Weights of a small mixture-of-experts language model, trained from scratch on English Wikipedia.
Size: 9 layers, width 320, vocabulary 2048.
Experts: 32 experts in each of 9 layers, 96 bilinear neurons an expert, 2 picks a token, a sigmoid router.
Below are experts of layer 6 (counted from 0) of a mixture-of-experts language model. Rows are named router (the router's row for the expert) and show model dimensions 120-159. Each number is 50 + 12 x the weight over its row's rms, rounded and kept within 0 to 99.
After each expert's rows: a language model's description of what the expert responds to. This comes from a sample of Wikipedia text that the model never trained on.

# expert 19
router:47 54 34 48 41 43 56 75 16 62 55 70 47 66 46 41 55 60 41 60 27 51 48 58 58 58 45 59 59 44 54 40 56 48 42 53 74 38 53 57
It responds to: Latinate prefix pieces. Prefixes and early pieces of Latinate words, such as re, con, pro, de, dis, and the p in ap(pointment) or Re(plicas).

# expert 11
router:34 61 41 46 35 30 46 36 21 49 75 53 68 61 31 45 63 32 69 63 17 61 56 78 47 56 40 74 49 26 38 39 54 45 44 52 57 47 54 63
It responds to: Syllables in foreign names. Short vowel-ending syllables like la, ra, ma, o inside foreign, often Spanish or Japanese, names and words, e.g. Gla-snow, Ta-ba-sco.

# expert 7
router:35 68 57 61 52 34 48 56 44 47 76 47 43 66 44 37 59 54 66 39 24 54 53 39 40 29 45 62 60 44 37 44 35 42 49 49 59 36 49 36
It responds to: Name-opening syllables. Two- or three-letter opening pieces of names and words, often people or places, such as Ju(lian), Har(dy), La(tter), Mar(k), Bra(zilian).

# expert 2
router:28 65 43 61 48 43 69 47 53 72 46 55 42 81 27 45 55 34 65 52 30 62 64 49 45 53 47 43 64 33 46 57 40 53 54 38 58 27 76 63
It responds to: Copulas and articles. Copular verbs was, is, were, are, has, and the article an, plus opening parentheses and short word pieces like se, h, Sa.

# expert 23
router:31 54 36 47 41 24 44 68 41 59 55 49 60 70 26 41 45 54 48 30 29 64 32 54 54 38 30 53 71 45 46 37 55 38 44 33 76 40 44 58
It responds to: Verb stems before suffixes. Verb stems awaiting an -ed, -ing or -s ending, such as sugg-est, result, represent, include, provide; also not, who, which, and == headings.

# expert 15
router:40 52 30 51 61 45 49 47 27 43 43 50 47 72 45 39 51 42 51 48 28 69 40 56 36 54 42 46 47 47 50 29 50 30 54 47 48 42 37 44
It responds to: Spaces after function words. Standalone space tokens, mostly after the, a, as well as or No., just before the next word or number.

# expert 9
router:44 61 46 67 49 45 42 42 60 66 46 23 67 72 44 42 50 29 56 42 24 65 53 61 64 49 38 43 58 38 43 46 50 50 56 40 47 40 54 60
It responds to: Line starts and prefixes. Line breaks and list dashes in infobox-style lists, table rule rows, and word-initial capitals or prefixes like A, Al, un, sub.

# expert 31
router:39 66 48 59 44 47 50 52 30 82 56 37 41 68 39 48 61 63 47 36 19 61 48 49 46 53 23 73 54 46 36 38 77 34 50 42 67 43 54 36
It responds to: Inner letters and bytes. Single inner letters like n, s, h in names, plus byte pieces of non-Latin scripts and numbered-list periods, such as Li(n)da, P(h)D.

# expert 5
router:39 47 45 49 56 59 43 54 43 50 58 37 45 55 39 38 68 40 53 25 30 55 45 68 56 43 28 51 62 49 52 29 61 40 56 39 54 28 43 57
It responds to: Sentence and section ends. Line breaks and periods that close sentences or come before == section headings, plus clause openers like when, where, because, However.

# expert 18
router:49 70 42 51 39 41 55 61 36 53 64 41 47 68 39 48 52 37 43 38 15 40 45 63 45 53 46 53 47 40 34 35 68 38 64 37 58 41 64 56
It responds to: Numeric table cell pipes. Pipes, line breaks and row rules in sports and results tables full of numbers, such as 6 | 12 |, )|, ---|---|.

# expert 8
router:40 79 43 55 41 45 67 51 29 51 76 41 61 65 45 41 71 45 69 45 43 65 65 57 50 43 48 41 42 40 45 34 79 29 43 43 63 28 48 61
It responds to: Articles after prepositions. Determiners the, a, his, its, their, usually right after a preposition such as of, in, to; also prepositions like with, for.

# expert 17
router:31 48 54 47 51 58 46 62 53 73 51 32 60 64 45 17 30 53 46 16 33 42 42 41 38 55 40 28 37 28 43 40 62 56 59 54 50 27 64 30
It responds to: Word-initial letter pieces. One- or two-letter opening pieces of a word after a space, like f, F, st, c, b, He, as in f-undraising, St-ade, ce-remonial.

# expert 21
router:45 82 56 70 61 51 44 53 47 51 73 39 49 66 51 28 41 44 78 19 35 52 34 68 26 46 45 61 62 44 38 34 52 40 50 50 83 28 64 51
It responds to: Common noun endings. Everyday nouns and noun-final pieces in prose, such as month, week, team, season, club, playoff-s, deput-y, headquart-ers.

# expert 16
router:21 80 36 52 31 40 39 56 34 59 56 47 54 63 42 31 44 46 46 25 28 58 48 57 45 29 32 43 64 39 46 50 50 46 46 52 69 28 49 57
It responds to: Name-ending pieces. Final syllables of surnames and given names, plus common first names, such as Brand(on), Donn(y), Renac(ci), William, James.

# expert 14
router:17 72 38 48 41 43 42 64 30 62 64 36 61 61 47 50 41 31 48 28 33 67 52 47 37 53 41 71 56 41 49 51 63 36 58 43 61 29 61 43
It responds to: Nationality and place adjectives. Nationality and place words and their endings, such as American, German, United States, Israe-li, Seo-ul, plus adjectives like National, former, main.

# expert 24
router:27 71 43 52 61 59 54 32 37 56 55 45 46 73 34 42 49 45 57 46 31 54 38 55 40 32 41 39 47 23 53 41 30 49 61 43 51 29 46 40
It responds to: Dates and year prepositions. Prepositions and year or month tokens in date phrases, such as in 1990, In May 2002, February 19-64.

# expert 22
router:36 54 48 36 43 72 45 36 44 45 65 50 34 75 29 43 45 50 48 52 23 50 61 50 44 57 42 38 61 43 54 33 66 59 58 29 50 36 54 54
It responds to: Mid-word l-syllables. Vowel-plus-l pieces inside words after a first consonant, such as ch(il)dren, W(il)liam, S(il)ver, ab(ol)ished, plus short words like po, El, plan.

# expert 12
router:47 57 39 52 47 28 35 52 60 51 53 51 68 75 24 36 71 45 82 31 27 55 61 47 50 32 37 60 52 51 49 59 63 45 45 29 63 34 60 49
It responds to: Table and list separators. Pipe separators, colons, semicolons and closing parentheses between fields in tables, infoboxes and lists, such as Team |, ChemSpider:, Briere;.

# expert 28
router:32 74 54 58 57 58 46 63 41 59 63 37 58 54 38 37 45 56 47 42 31 70 57 78 45 30 40 51 45 37 48 36 65 47 34 44 56 45 74 60
It responds to: Acronym capital letters. Single capital letters inside acronyms and codes, often in parentheses or lists, such as IHEC, LMS, ALDS, DST, FIFA.

# expert 10
router:47 63 36 47 45 35 47 65 31 43 50 23 34 62 43 39 53 35 66 41 34 71 59 64 30 51 35 51 42 25 36 32 48 30 62 55 65 31 62 72
It responds to: Conjunctions and separators. Coordinating words joining clauses or items, such as and, or, but, to, plus table pipes and dashes between cells.

# expert 3
router:37 50 45 49 58 46 41 43 45 48 54 41 71 66 38 37 49 45 64 44 24 50 27 47 60 34 34 71 53 36 55 48 78 49 48 29 49 37 45 40
It responds to: Mid-word Latin fragments. Word-internal pieces inside longer Latinate words before suffixes like -ation or -ent, such as concur-r-ent, coor-d-inator, intell-ig-ence.

# expert 4
router:50 68 48 58 61 57 70 52 42 42 49 53 51 75 45 27 57 56 46 25 29 67 52 52 46 34 34 46 52 37 44 44 54 50 53 45 56 45 54 57
It responds to: Initial single letters. Single capital or lowercase letters that start a word, mostly surnames and names in tables and lists, such as W(agner), S(ilver), K(elley).

# expert 1
router:50 65 24 47 42 37 56 56 45 74 46 45 49 66 31 28 56 51 41 35 32 55 32 60 30 37 46 47 56 38 24 44 50 36 32 51 59 42 61 40
It responds to: Closing word pieces. Final pieces that complete a word or proper name, often in media credits and tables, such as Allmus, Time(s), ck, ing, Street, Force.

# expert 27
router:17 54 37 53 47 39 59 42 51 39 46 44 50 64 28 26 46 39 56 22 24 67 43 81 51 38 59 42 49 29 49 45 54 51 49 38 58 20 49 61
It responds to: Foreign name consonants. Letter pieces inside foreign proper names, especially k and Slavic or Nordic spellings, such as Issy-k, Garn-k-irk, Sandefjo-rd.

# expert 20
router:26 63 44 55 32 41 58 48 43 65 51 49 48 73 43 49 49 40 49 47 28 39 44 71 36 36 32 57 59 32 44 27 70 37 49 60 89 37 77 47
It responds to: Mid-word Greek-Latin pieces. Inner pieces of technical or classical words such as th, ph, ter, arch, as in Ar-th-ropoda, an-ter-ior; also modals can, would, may.

# expert 26
router:63 61 52 36 34 46 59 67 39 67 45 42 46 57 28 31 54 55 66 49 30 50 55 73 52 39 45 66 49 32 42 46 42 37 62 39 71 20 63 40
It responds to: Plural s endings. The plural or final -s piece closing a noun, as in division-s, guitar-s, operation-s, plus endings like -es, -ities and words like people, women.

# expert 29
router:33 64 42 61 48 45 36 60 55 68 71 44 43 68 39 41 40 45 61 28 34 89 51 64 34 34 58 37 46 41 42 40 62 49 56 51 55 18 65 42
It responds to: Adjective and noun suffixes. Derivational endings such as -al, -ic, -ical, -ation, -ing, -ity closing a word, as in structur-al, Cathed-ral, clean-ing; also topic nouns like music, football.

# expert 6
router:24 71 37 50 49 44 50 51 51 67 31 21 51 66 39 35 49 51 43 53 34 63 48 62 56 32 35 62 44 56 37 65 50 45 62 41 70 51 48 51
It responds to: Verb endings and particles. Past and participle endings after verb stems (open-ed, rang-ing, rever-ted), plus verb forms and particles like made, used, out, up.

# expert 25
router:56 57 47 66 52 55 51 53 43 47 54 40 52 73 56 48 45 53 58 39 24 49 37 57 55 39 51 63 48 54 40 44 64 44 46 42 56 40 46 54
It responds to: Inner re and quantifiers. Middle pieces like re, ci, fe inside words such as sc(re)en, prin(ci)pal, Pro(fe)ssor, plus quantifiers all, some, most, every.

# expert 30
router:40 68 53 49 46 53 44 42 50 46 54 64 63 63 13 46 41 37 61 33 32 61 48 42 51 47 43 61 64 35 58 39 56 45 51 47 48 33 59 65
It responds to: Commas and clause breaks. Commas after a clause, date or list item, before and, which or where, such as in 1848, Burgundy, Champagne; also it inside words.

# expert 13
router:43 56 25 54 53 58 45 60 57 75 46 45 60 56 43 40 63 32 60 44 35 42 45 55 34 47 50 36 45 49 20 35 68 39 52 27 62 41 51 40
It responds to: Common noun pieces. Whole common nouns and noun-completing pieces in running prose, such as record, list, work, control, and Tra(ck), mi(x), pe(ak).

# expert 0
router:36 61 41 54 52 45 64 58 37 59 54 58 39 67 16 36 51 55 61 31 26 55 30 73 32 45 50 56 43 48 50 45 66 48 54 32 77 37 56 60
It responds to: Numerals in text and tables. Number tokens and digits in statistics, scores and measurements, often inside table cells, such as 5 km, 65 years, 0.